Below are experts of layer 3 (counted from 0) of a mixture-of-experts language model. Rows are named router (the router's row for the expert), up (a neuron's input weights, with its number), down (a neuron's output weights, with its number) and show model dimensions 0-255. Each number is 500 + 25 x the weight over its row's rms, rounded and kept within 0 to 999. Numbers have three digits each.
After each expert's rows: a language model's description of what the expert responds to; "comes before" lists some tokens at least twice as common just after its tokens as in all text. This comes from a sample of Wikipedia text that the model never trained on. Tokens count by the router's weight.

# expert 22
router:484488514511511511498494515526496549491500459495538480454502487532494498489491482507465522456504509478461543491535470505483470499518505509500477482474505486488511508534494516513478523499488512518496500499361490506470524480516508489494526526513505508472480492497474527523470509495488514505496550542516502478525511534514503530510508501534506473501513520490522506561526482501466459497466478508477508455478538517511535487468504518527521486508512482480445495540510504504497480544488507491524522461493444515490516437517535535495521497479521428464479512515531549510516526544462502505509544523501482497514536461514512497502492486539543472528478468514483500492528503511475493483492524463453493499468476543492511499525504514531525509532498549468514474475477468492495494499543478
up0:501474489519552467488531494511505457539500514507498556490528488499535528479527481500520493492539495504504519486501495526519512538524551503506520488481530500529516522469470437531494512513525499488474510460500514522555506456523504529502563514494494512491516516536476510484517535519539526511506500483449518520458499501455482479478522457529501534527425505523522544501512496488515483501483480500503516492507485494501489497516539456486502462451542470555452525523511522490482501520478486512501498506525469532449529544505524495509500536485469496533504469514506518503464480494478496507506458521448478528511508524499478517544491473494565548512551515487491525494502491496460505500527480497497495512484489500468523544510495528448492458513518476499537501526465491551481481484519513
down0:534499505484532469516459518525500517531555512493480477500470496525473507536518497486538479537492479493539493504511542479493522438491469499455528516518481477518462480493465486458499501469489512500457487488482506487505492503477506495551485490453520508476495529525470473544502522506511491508476523528484481484485464538468504441506518473489533516535458496523468498494479482553504537469500480507485531504521460526484488467495495505502499529491509487509510515513474519484533553461445489519474433519520500543509520509495492512474486532497491532524485501514424531496483491539481518474488491490501535496472495545525498528496503474474476453516469517478515486491498525539443500474474483497548464481539532532481494526484515523444504532482470488477483484490459503476500502475483544
up1:478513541502519445531498519532501496487469503540527537531431506500561520453494481480493498519475510486518502544510509482486495488484493540553478486532505502491543472525496508486510504492452529497536494476481477512502482539529508484556536521472486519476500572527465508485495500547449527516498484501486460491511455530463508479486483505514532486488520501524552477513494510499512474495567526480497526547483478501487496488505524521515496509477516472483488515501477494530509485478496517494473487481473515476482511478495466496497433501488526529505523489517511493496552477482538500510497451471554509445502469495490511533514470461465488538538481509520524508499492535518519511531489485500424529489484512503513496483486491550492478475464515473525512509493517510489528519525464527
down1:514517526500483489492556494541500484537499489522520480464484530450547493524491526494482489493505473541471439519504482502528526494509496497524469510527523480516521517486504513507533490564492455476496482520495508507494524514515466484511505446476517500492497493550533532529506519486523483498522490522516490532492525532564507487479503473478500481524468474480524505477491478509511475490458493523502492464487507463540512495504466481497541497494499486498551508469498465479518442515475530529539514492518526525507427528455533504537515553516461545497531503469485458492497509520514514544517561515527466507506480476477511539544492502484498456522525470528486502515519493524531484531537459515505519527504501526491525499546534497479476513504462500476465556464484501500507524501499471
What it handles: Inner syllables, mostly ur/re. Inner consonant-vowel syllables within words and names, like fig-ur-ing, cad-re-s, s-ur-gery, Libr-ary, plus some line breaks.
comes before: "-", "re", "ar", "w", "t", "ra"

# expert 4
router:497529523479504437529502502490495516517494505565511483470497511486469539479491512518511485530525507527473515465444467483512542499504516491516489491525514519502501503500469514510544484495475474497459522491477540525499441463506501507500500498513518495506506528523481466444483487441534539462494490522481494501483473508531440515503521502469479529522484486514516491547514500504514477511516530498524467500512492534485521506522501500539513514519524452503508502470517484515489506520485458510499486546494519469482535534478483517521501507505498506536446482484429506490517460510497532480469624508523518497510534532522467506476483487535527475452516537496502495475499498495488499452486484467483465494503506522541522455469503452555483496487486534516508512482478503513492478480494484
up0:480482507464500473489567474522532429500465520518506551468480485516519559537509504487504487492527494494517498492504481489498536488513473525550545478509520525532474513509468467485509478524521472466448505498487528491525510529530470528485533506522501505530522518510518502488497513526520483489500490469429505511459495513512492454501488492550482501564459495442522546515491531502486452513483482511500477463536513453528509528487514486486554510490541492521464528522521474498461468480477480472508499508521471480453548530561485495543513520508502485536528512500505484531480458513503513499498496528451470522503478514488539522510503488478525522496536497480482515496479513507429507521499522506487499528503475487492527500508490506486497476537505504508518509468523497536498494460533500
down0:549483471509533545534491520512489520528485502488493497555478478550500500496491488478467486506504482464525479531453533457436475481471500446513535529501477482514489468515487510481477483436495502511495516483493504510493488512511480468542515513496510505495488491519505441494527508483495493561480515470514502490501488533479547479490497498483494463529483512496444538466469485526483534501464510573514470508521480458530514525526465495505516507508484475523459477515496527466477545465499527480505489521477520503474482510483511501525505512498477534506494509516486496511464483505483504515483527485468497489428483544502509479493529490457554418515469537472486526497503472512485485503514501492534511516513527517504478508480528521456523463482471468474506509506467524486479551481501542
up1:492485478506505472541483503518515529482443543506531519528452481489538526498530538464517510520497550496509530518489534517484521510490481536526475456509518495475533487518505515462559511532515516498509505513526529508560517479512484478551496505531533527474516504575490514481506482495462526557511482502531493498473497509432505471511497473499499479512541518516567474535501495519476490478522504490503511553475491478504467489508536479495470507488504468487510494465521502502533464492517493527501492540490485515507525505523499500495483499495496520480492483496485545495563473524512506497499455485550528495491470467512524504473487534503489531508505516551484509489486542461497518510491490451446549485511481483522462481474471521524505493458498460553497515513446471507484502520473512
down1:530489516500482520496554474468508462548461513540492474470520523437505457529470503518489500492526492523478475491495466507524485505540480511549533513532527484476500495495504531507534486495478476461542468533507465504494529499499452480529498482493479527478487487524504483498504489481512501475506504505542491535513562547556502500516530519516453496488453479493482543480501532533528488543478484548531498514450516484481483498512509486519538476497500486511510491471473507531515458521471498526535495502512528493509491501472482498560518537516500494454527472491524497500476527522536474477525506494518508508501489491481511501531499550515512488472508456534471539533504499511499470521491451469517490527530522501480524526476502507514464487503458498526483564532445529547510489488454489
What it handles: Coordinators and separators. Coordinating words and delimiters joining list items or table cells, such as and, or, but, for, ), and pipe separators.
comes before: " ", "\n", " 1", " 2", " S", " E"

# expert 26
router:512525509458474528491486526495473506511474466538485543477538487476496480494489489473503523531484498465490585465510497509520500511486453486499489467511527482454492514502491472469485508505504512550493473476446506484491501457499503519458484497464498520510527454525472496523507498540504471498502505492471505485513478510517434499501492493531459511494482497464487540514516498471463512524543489518512508498501454522512506484499500474520480516523517469510494506546526524496494473448496475497511500503528457518489629518493515502484506521520497470531536517501495477440480510505526492525477477490489557518502556484483519487490516507493480485558519496529475529496502515507447490527508489503506506513483482492518513524531490475530550552541496521468528484505503454515464496483502510
up0:481524511489512478506502508539513447490527535507476547488512505540520511513475512465501488486500499505485489482489489496496521498501473527535515482450499509517483518518490470503448452523517484476484508506519515514509533519491508519536534527523531523537551521518470506472513475507482500476471476493500467500493518523532458457455494504504462555500472465513506559495515526500499420531489482503502428487542491455529496519502551484492534510488527467535468495534492518518475530516506481498497477521556512493463522493496494504507493528509515475510488507497496502544455448531521513525531466542494458509513502545467501499509534461496505530502517464505490522463528486484442524497495500507519495504445515516526521500509458547445469501494511488552532506507495495499494458499513533
down0:538529526532530539511518532532469510530507480514537470512506528522517518517497465482504454534519441513525437541498523492504515490480485510463559547462494452484513493481458480508538481445492542508469465498476517496503502505476507506530509520492490513470484537452506485513463507493477514506469502475485455494504489501497514426494486522499498508535467497511500498481503514552499554455478490523478476522509471483499498536502486496530520501464477499494496489475489504475474514471495530480497522537475517544500505495491478533477515481472513506503489518515492519518468475471470493500487550460491546536458491531488506535514506472492537443475460475493505486465514471498460517475521490513508486509502549512460521542510520478477520486507492499464495530534498485458458484464494542
up1:464506494490535445493479531550492511451462488519530540518433522511516513460515501462466507543470540481518522476502495483497496511494480537514475437505499510503479515479497495446513501525476533465536474469503531492519513536534534486547492516444495504508498536509504493473544503538456544505505478500493520467491489536482507510523513450517482490532512514517503478499470547525510506460513493473511531544481491503475501506517533449518466465484501479470533483483471481524500527469529523474459484533489538494486529480530495483503476508502514512474495473491485494496547496448517527500518463478526514510500484475506515493512479475501508531501513491525477503476462503505488522515465514496449512474450467474503533451452484502505476471443505472529511506518493487508483520528479536
down1:511512524498516496526555503471511490551507533502494503470469521481526468532492533536515489490534517477479492532483475535529512502479524476548473499518534472489493486478537508529520527500492470502561466519488495501537533517515482450494523523495504525479418541502514481486539498488549494500505554506533490501471521518537499472477513521495511516515458492485456509511475521481502458463494492498506513488537522472469523518525518519495531456515482518537493479481485500515486453515428489495516501466512535492492518512467510526569469536491456515488552507486494472490496497527534521513507507513531461544529498472471517524529518523503512462500522526546504507537528506516518466521503481493501499524514497528488524506501506512530448494531478492504442535487522527526454508479483503
What it handles: Line breaks and verbs. Line breaks ending table rows and list items, the g in Belgium, and verbs like through, join, cover, provide, include.
comes before: "|", "\n", "-", "|---|---|", "ular", "g"

# expert 18
router:491566487527526512496495505479482568510505476544497513530521517517542552484477553518494510510519496439471526549479466486540497464520421466472493507518506486505504472472507490499525504473560474511448514492464475509508486487464477506478500478489527517497498504534464513493501492486487523478474505517501482475492498487497485527486488534487483480471506503443518514490519525495452493485448475499503473472510504540449469507518488506492472537507524540476515520516501490452518483463505529489509516538503491506471489564514516478465525484511513534512456526539503470478494472465480514535526549525512560523476530508487499481530491521488507510511466517479518479495518492531515478475506444508502485457501492486472504511472469538513504533485489481534484490509520495495505514489464553
up0:497510494501524480513495528527526467512504562546517562469539471497534554501474530502522489505510469489480537482492476495514483533506508547502548463495519510533505494516474478494457488503528488458511491534527500486518497475503463528513548521531501514486496514506473507450502504559527499516532498469479512503433503463509504486478493505528492543523472443489531518521476509499499488498469513499530496497530493465528472518482534525498531459487484500548467500547522501442459503504504532511499544480552468525421492516526522489526509511474484435494507525523488490508496489512498533502486513522493507518530511504522528487518518456508494528507509502491480482494506525496429497540524468482479484520518524515521521485481470525479547501534522489513529483491492499516500450470509513
down0:572530516542528548572519508525480507562484503452510458485466497499462490536504513492505504554467445488539482548482469453477504459500475480498542509507486478493528480496508512469531522461479525478461500487496529516503506526464545490502502503525525500505479527491514474490484514489521469508472548482493486476483460510457544473477492515485501488502502492490432474490486519530495558455509503481517464497508490519502511501519446478498531549498510485492496460493502540487520528515492494462530459502486506526513505512495506483492504510532466490514489483472476513549478483459492483489510508485508525503477474503475500504513485475529469463516471471517479526501482490511500506479518491516544473479537507509466512505477456498452499479477463509452485504551496489494491459481513535
up1:493484508491472483481498508518537531443467510515518534518442487481555526456532510503543519511490505497521535528460530497523498483565462529511503484509465485496496555487459518503538481520499516457510490495516530481528515534512519501494483532486468518510534501498464518460517489470466494514489499498492492482479535498458527506525470445529500484494503478520518470535472503514517483443511492498495515534517474474493486523527502499508490473505518441491514511482534524523526548525504530443513519521468524485468528503528485514489489489482516532470494484505482492484563508495493500495461472479535540502534485473481488499542461503460471555524525514535512485482528534487494530506479490467427530479497498496489515464493459537476505473468498514523508486535479475540512480519494521
down1:497518525547476482522506505554523456571496505489500535511504512484513482466501518507508509498530470521429498538486451534509484483507546514560475510505505458547507492496500497475518525504476495489507472508476499506508479500524470539529508470473530519461491504537529474474539517500508487506519506509548515501447523518516492525478514488455508529518465501494491505519499561513505478513469499520504512488502533485518541493482528546466555512514476520488516473459472473500515497485463501537520496482531505515506470498421496526565502573516468509469540451525504506489494513518563497528489520510517477500482482492487532504514514500482487505492519503554478520502512494485503501528480454493505499502490519509480529476478531461476476516520486532452476536470481484523508499477506488
What it handles: Prepositions after content words. Prepositions of, to, in, for, on, by and opening parentheses following nouns or verbs, as in Board of, persuaded to, reserve in.
comes before: " the", " a", " his", " 19", " be", " their"

# expert 30
router:514531511497475534504505491504487512487475490502568551519497471500550511509514506556506469521487490545475475510494439485477480470424444489489582461481503495513509495496533492502499507496454495483509468482430506494510509507473502514515541521518523504477505490494494515463504513515530524513498478502486530505519500533538499513489469489518512486471471525484494536488459502536522497494472501519542497520520504548522501515516511480474488489495586489502501504494531484501505504513487498533473510508523563495528478543495500524480518496494501519468517491513445450499522494494474508506465479472480516534516542499513435497508516461502518478480517499491504531491465495522467525452473483519518471528516505543459479480474482494510505481535499501449481507517482520512509464519437500
up0:505522487499502535501506481516526479531468526531529567486526450513525542506498526485495484495531472502474528496537495529478532551489484504523503483517551535532489501515496439509477492533536490463515496526488501526492542498509505549515506526487462492527527485537493518520519485552565521501518484461418486500498496491484490453484501493533500524516473477488533545476480497477486528497467509505562518501547503502527496535503545489489545485469510462545484555490480503501493489494489513534511522513497478524499508530525485510511467528447457477492528533450505501488486474532471503489535469519476467491518529489493488478509482482504532544489504479490506523504530493488478515527496506461482493507435479498519533515519481550502483488514515500523518502500528469520467463490515492
down0:512513524522536541544520529523474501528540499480478504512454485518509478550479489505509483513478506502515479532502522503519479466470484516519558499506470469513533469489444509474479500422481531500499518460461494491516500506470493491474504473524529496519511558491468482484457491513485511481419551510516495523466500557490502467525511510474494527502486474470485488499477481523517542484475495489493497491482538527480505501518450462524502501511489500511503475506473562503508517528517517502524489496438509516510527502530517504507497482488497497523485499508491491507489474487509495461503495489505513504459464487482480534485525461492507496493501480490527495511444504542516517484474494479545492520520525484489519538486508534438548442483467469461445511470447520452483523477501523
up1:501485481467512436538479548559506464487439513540494567529472509484533545480504519436504490521472533501521511484481520496503522500490503547524485522518544485488509510482490509454548510523512491498521489476515507479538496498558512474556502497491516462496538565530487521486484461494465531546498493502492518486481478500444503478496482505487509496526507502522504464505467493519513465477492526463545534521501480509502464527514536487520486526532502479503535510505506466495506513537508496472471494514489500466478552507492469490475474536512501528503511495484489507474555469475526468479464478483522514496558478485507506477518473505483505545546515509553495496461515499439502496518491478499473497486498480475511493457483478532488513480475522481503520488533506493493502527517489540
down1:542481479508478528517540526487499497533512521531523475480517532470499481546527495501491475518523464527475495467509455525481474515497511505513493506488489463468507506485494564481499522519470497511494485522537500489512488495527496458505474498482522505471483507549538489486516529488546481490543495517527515508515539534495498468493501495489442531485463504495422518516492496516481461476472495558504510485496515485457498437498491493473521498489485495497516497450477498475515489503432513500522487473559530483545483519498484509533513526528444496501500504519486487510500462522544487500501519507505452496527463498488527497490519519477534442507539509508500530503527471488520508465502419503511505525518527523493538492503507534464462548515523517488472553463488500538495491496454512
What it handles: Plural and nationality suffixes. Word-final suffixes -s, -ies, -ations, -ers, -ian, -ish, and words like States, American, French, his before punctuation.
comes before: ",", ".", " and", " of", " in", " ("

# expert 16
router:469487508506504498474502503495497519479499503507487508486486483503523502530526485467536494521485510555499490473471454479488484525510511486479488513502527474493482499457520514523530476493491496488496535538456461498475520512477530500539510497503473501495483497446474496521511475569493520509475471517492489469527491535492498503526540510495506471474512506542516520476479507486516557470452524454491525520551524459480483502517511546498549506488494454547514463489478466501538461503466497487489537481502516502472506486500520493468493557488527558500492491495515546480483521499503531513519562463524481508481497562521541499515487517469584505527493496502529504544505520532554512496505476513534457484499487516502476539522489553488544514492480480466530472517469496477531516501523471
up0:487490488513521463461517489517503447519487514531483512462523497512533558517493486492514520534541478509496515516496486497496499521490489536537520516494505491513516503495482462487491507508505469473494499520500536495547491479537486539493524502481496462520500497520547512466516493504533461494498462450472504522491505476501504479504537498519489502489462477490482530517465500506511481501491517477516490499497536468554453530484526559479494468475462505523473527521502500523511485515460505480491539491526473528436566542510500489477513533524468451498492494509480512534516459497503534480516500509464497524541519499501489503517502463492540536493538483462467502465467503464457513564462532504494479524452545493492499475496503563474458462521543510488552509451504481529475487520531498
down0:534507486521534530549493515509481494494544452518516475522499526493508501517469501490481466503502454478523427520521491478507509464486521474477501544533490446493525482502514501460523485433484519545471475494472516515493508450458505507513480473517509509482503491530494488511491498512486524504486530540478481474511463510515527457479523466498507472542496498514482494514469496539490526509472472490468446492498501554494474530531486525506469504477537479497462459506471538478469541519497489483521486521511513511500504500503500485457493535494507502453481487500504470525504483470512480492497509454500542544476514511490552491508528477504513470491450478462540510488509480518444475515502467501522443500490528544505539538491505499460508476492474490477538522553468513485439513480486516
up1:491485507468520487481512498535493510479495516530506543526460505470550562488559511419498496495479549499536503481508531460472489485475461551582473499470493492519490526493483495499534504528518509517480476480540488494505506522530485453523520513474501527499473506516481532463506483549466517518521476498493485487480482510468497526509482484500505485538509484527542501490462491482539468488504482476491519514516452510451480518540539492533513513491515487522535498515488476499511492500516486506515476498506525497483520467501513510479440512474522495498493462503496517464526459471523512525494464511521494494530501501503511499489488458481516532515456476477513490514527537525491512507487517495454560480503483484531537439451462532490507492468503467525527463526487483467510476533523545
down1:510527513551515474517527492519491450559497496511534489433518490498502489532467531532506483524519500500460433537509485527529514525500540497513471536551491475522511475485498544481539499494494473468497464506514479508502519495492474504501502558518502532480493537514508498508485512475536488501505461490533512530540509496512455498482509533514499487491442487519487524526484518524490484515509528532469498513490534465498494465527467517531542468493473494462493486454480506503554471500483511550546502510543531482502472521502504511537493503526481468491524486539545509534505489533543503501482561531491484484537486480504517529532506520531513518465514491511538507470509484509513499472507499486510493534546517513450555518525543466481508506545478514496458514484479509506520476491474468
What it handles: Line breaks, sentence openers. Line breaks before headings or paragraphs, and sentence-opening The, This, opening quotes and years like 2016.
comes before: "==", "The", "===", "In", "=", "|"

# expert 21
router:533520498518521497506474510477510477495479490557543489501493459478467470521469548495522426518480473510493484506504530522456476483489499471505478505527515504496488527504491491523488503452513533502498535510446468488508508456518480513505500493481471513496468530493558515460476515479482494506509529509494493487528524547530517473495458480474463507515520476509481503482497514519553503497451505496500493501477518477482535499490485461507520519465532475504449516516495544522541484473526516492499491510538476501469470491534467479491459500553505464542540501502526473489532536494526477454493498471476448494499479512464534511495511491503480503484496527519527498504448480470553475506478485506465499508488436488488464504563513491462510457529497503531476488547506531527508490510545458
up0:501498475493498485498540530526549452515513495510513543495505464486539545555516489494498481514518511482505519491507479500504512534460521551512520464490503497520477480524458459515491453502491497493498502524525530490498544493520509536478563531497485473510484514512503517473550490536561504510494484468485490520457494482500504514484508500512500485542450471487538568551534499485484472494482474501517495495540480437541478473499526494516550453494492502526447534502538488488494511520500522489488531469544516515468529556520480533538493486512490479490513487455501502518503483544515479478509473514508509502530496513492528513538502491481493564466494493486490528458509483511443527507469498510507501523501492503533535520531496563498491488533503511497513516467514510539487470481544508
down0:509496507526534554483491480521498478541497507508519450499511497517518509530473482487525433508536473487498459510490514466517509505534486476487535547544495437487532468515502473504537465488488483539503529498496513509472530516465496473566529519499505529496514489497488500512519510510479501495496529497480446484520465505501507455467481485516514469506516444484471506488457519522513538480471504532507492485496534482480460499500485465532483504455526498485533474496482530491490499483459514480533481523475514520494533490491488511505510520478484527524487502464522514496471452489534514467503527474512532504489498515478514498488517478500488448504448511514489464484496470472497493501488472505545511500561535530461563524507513446464523497497433492461473491511500511460514522452522556
up1:462512454477529451488450522564527528454487490542507478500474515481525538447490537471515480509527527488485533507501478505498527486515476541501501487519529491493476534513517542452527538532510550476518496468526523512541510491536496502556456543456490504494505535509498525489496470511443508550526498507468492508479485489476543501495503462476510473509486514526548460480460509485534490484535480482524512537483504513509502491532537488500507537509508482494476506502511527510509521511502514468470481548483477476492522435509479492499485518526489488494504515473474503511525515489538494490511455495512522492527476481525504482502477467499480564541500470511534497468484486478505538476529467479468531522513477512514499450506480491510508510460498478564487512493460481514502491536525506
down1:516497505503478452521526480502522495536519495521509476468512524504527444543498466497488511479500506506444472519474487503505494527490529464550506486541489501528532499472477549492520529525492471522503493498499485496503533506564473453494482512501541486481498545526537477491502559452534490503523539524523503492487526513508475475459526504468486543530454491522465513497487495521472461495456505507496459508470504454530471452511467519535502470460497513478525479507469491494520456485480477512550477483514515531524511518489510546483515500544479489464513506532508470492484492513486515530534521497510504516539518491489498528510545500532514458500484501544470522551513467471498529491523433471498475515517516524473553497492510525500473540512492509508495528458467505508491467521474477
What it handles: Year and number endings. Years and number tails in dates, tables and lists, e.g. 2015, 2003, 19-12, October 9, plus stray f/l letters.
comes before: " |", ",", ".", ")", "–", "–20"

# expert 6
router:488511508528499482479493522466495516519506497492505494521500495525531493532503482504514525527505504514504496516512550486504511504494506504519493516504564478507460475466505511505535504478486502445543488547378483488517519468492495499515476511537500494493509492454517538513521476556484531507480494498468523495517500492520544489497495490555498512506502507545474491472501462491484553476508511510482500490475500486506517497511547502485489478481501493509529497507535528498480484470508517463482487486502501509501562508503496518524539519503452493511501479505508498491504511447522457493485572517460487511479484490512561541521531510469522505491495532445494510494478535500523496503477454502486495483549491502513508445479519622474508509538506485494499520513488487499492550518474522
up0:481532503495496514502555496513513429520480531539522531493518497469503539489554545506521542493511458544498506505494510541496513563492490513536482465506541517523500500520478502486501513518524507477458484520517509499506542461516486564511528507494477482510548505536517544473532480544524516521517492445499495519488523488499533483450494529533495513522484463496514521541515489477500488495479498483492464511532489464551458485474551508478532515457471503555453539550521521490484485490504510485492521490531495524458520513517509518510496521504526508537518522496482469498519478488499496511515469525429503520513522533506484507532506472511484543471523502500462499481531515492465487521493449520496490511496507519528511538519511534473471505541524496500518514449529503514485463473512505
down0:560493497493531517520495554499480531517540490508538463548475494524502455506497471524505518517521479490502496541545531462476487506509517455461552522494486452502509461475468492507486501424495503507489512496493509521517479488481548473512476510514536537506464525483493525522510529536504530463457526490478464512517465509452479437511521471505497466518527505479434473473528532514481525485503509561490463479488488475501493500472486508527498504463520482492502497464483538468523554492489505508485487494481467500503509505509505503526529500494485514514492525502486525523485449451499496496487539481500532543475490529497498541473520511525477508522485515496507522517509484533479502473485476519498487502514530532499522509503547506463576485484480453471521502501477503468465530510519535
up1:462475494456523450489481542535495505481441534547535554499463491476529535464523531444485502472477521495526527485499513463501513447520468547515482529519512492507477522501486519504540521491506511471545479502521486470515490482524516469542480502457526505484511548511522533476484505515452510492503482476498497494480472490462497498551511462499516485512528478528535502501471542503546477493492522486492506544481508518493467513503538497520508475496498437487527494500463494494505513497515488480462482479504502478480551503532514503495466500474522516496483480502496529481593501489555504509490469490544486509487481506503485494527489481494512509524475504504465535476486506526513535520477530502474543517479501485500505448465488528520508460455514472553507502491520509488471521511486551
down1:528500533479512482506516508520502487544497520524547493444509546485516491521534501553468459504542480537473467505498492512497490497478517509498463531544523466544467501449483495469523503525488474486493509509541493463529525532511485475493520501524518510492485525548538499515506519454514474494500482481492515553489535549539476507467503461500466501513502546452488522499491474496552471498473510514514481504484507490496511510529467492480543475484509492484524468512511447513535462495477533530540517494508537492489486503521468523517469499517492476508523525471509501506511478508472510505508479521525500498494495464454522518533497535492496477472508492505454482498535521485535477510510443458502465541537543499467554534523490493472508514497487483492430571501512484521514474507494528
What it handles: Sentence ends, vowel starts. Sentence-final periods before a new line or The/He/In, plus capital-vowel word starts like E, A, He, De.
comes before: "\n", " The", " In", " He", " It", " This"

# expert 25
router:472567508501510522503495492504510543489529555474513477488531509511447524476519457451467487525515486492521494563522527490506496459553501519527457507474480492509499492471495488539484505485429475555470499496502496520502464493502499496494480546513505475496503467504480492507534496529553451511515467509507512512546497472507528524455483492520495492493513484517492490530491506506460547504508511493462506476529500489487456440491537498514482518526495511473504503469504461466476536507488483524491461513498512503450517464523510515503521500492503499533485499499483496533493509532508524486512525518530500518486492501520487517459490479530528506524535475482503471524471503502532533547529430511512438519481505489507454536490523421493494522513495463495553525497494477490484529535518515
up0:515513544479519489517540516549498428492474505528531544522499474523528515505561502479515505468518478490485515480480489496534518520512527518511501515496476513499527521474484512521484467508506486510474502509510537500525512496500523575532545538489495485537520513520517502466502514514554508495488494467455540517493479477495488498461488510503537519547451513488543537514479487491494492518509477510507476493488466470512497535487540516454498485465510517532490553495523487512510465542470518490457506502505497546453483477532504496524519530513499485459519512488507503513490460496525463527509513511462485505491525515477508535502493464491557542495520520465490475470472506514424547526506480493495472505482495464507537489506497567450460491531520487482510499473521479546519494509536498
down0:538513467510500490504522536480499519524515523497494512538490555516500488523481468484496473516468473507514442500522506453512500485494467509465529533467533526538509494538508492497552486457469506502497494524525552521501494495485480495505510489504496538505505484500499420484492521498471466485494536518447490485506494524469557469487530508510479473514482512481488480520517475527503535473501480510516490495557454531499516514504457514544478510463491466501469455537488546494508504486521521512490465506486508477500502507483524516500504534487517490532510491500481484481444471481493499472513540466467518496490485526501523476502506523517559459498473533493513515520556471556505485494520481499543468497544532520496554508532535521491548498495460509502503511562462521452490484481526529
up1:459506498530501449470482523550533487440499523552498546543472474525497571442523486428476514478502537537542529504513560495490500500499480508509467476486520538505484523511501532490542475517526495505500472473509524476530477510528536461526503518452504486501506525486479510470535475518472507539521460499479496497489480495442522499505478511523453503495527503497508498477517501488536498482521512481496519535503502498499480535551484470532496512478513450490509469489498480478490511492486505480474479492462501501499537486512535488538474505509511526516493455495487560488542464549535494498540460471522543507507469488485497492499452512493505512530490493509484475499508507522509489513479479485507509492493490483516525495486458539466488514466512455568506522520478485483515517536518510
down1:530535478486485507495518473519551487584506524543509483473526505470534467486526490523516500509529484527493486505490514555510537522510472523530471460489498462508465504505490521492503498494485465517507519496531476528506543495517483480516511498482519508486498551553496491492514529543488507506518506508514486497514526514496522489516502495471482536495467502488482526493505482505485464487494474537504511529498524478484493456503471513475525491489502533460498500475479522495563492510474499505488504487543515494529451493479480565506538571501464520456499474471546481508495484530544462535528532520541466539473496508495504538550522490489479492490482488530503567505498455513507496501492447473542507497514526488469526485517548508495468503511510476457465564470475479485506501520513461
What it handles: Commas and closing brackets. Commas ending a clause or phrase, closing parentheses, semicolons and table pipes, plus as and until.
comes before: " and", " ", "\n", " the", " a", " but"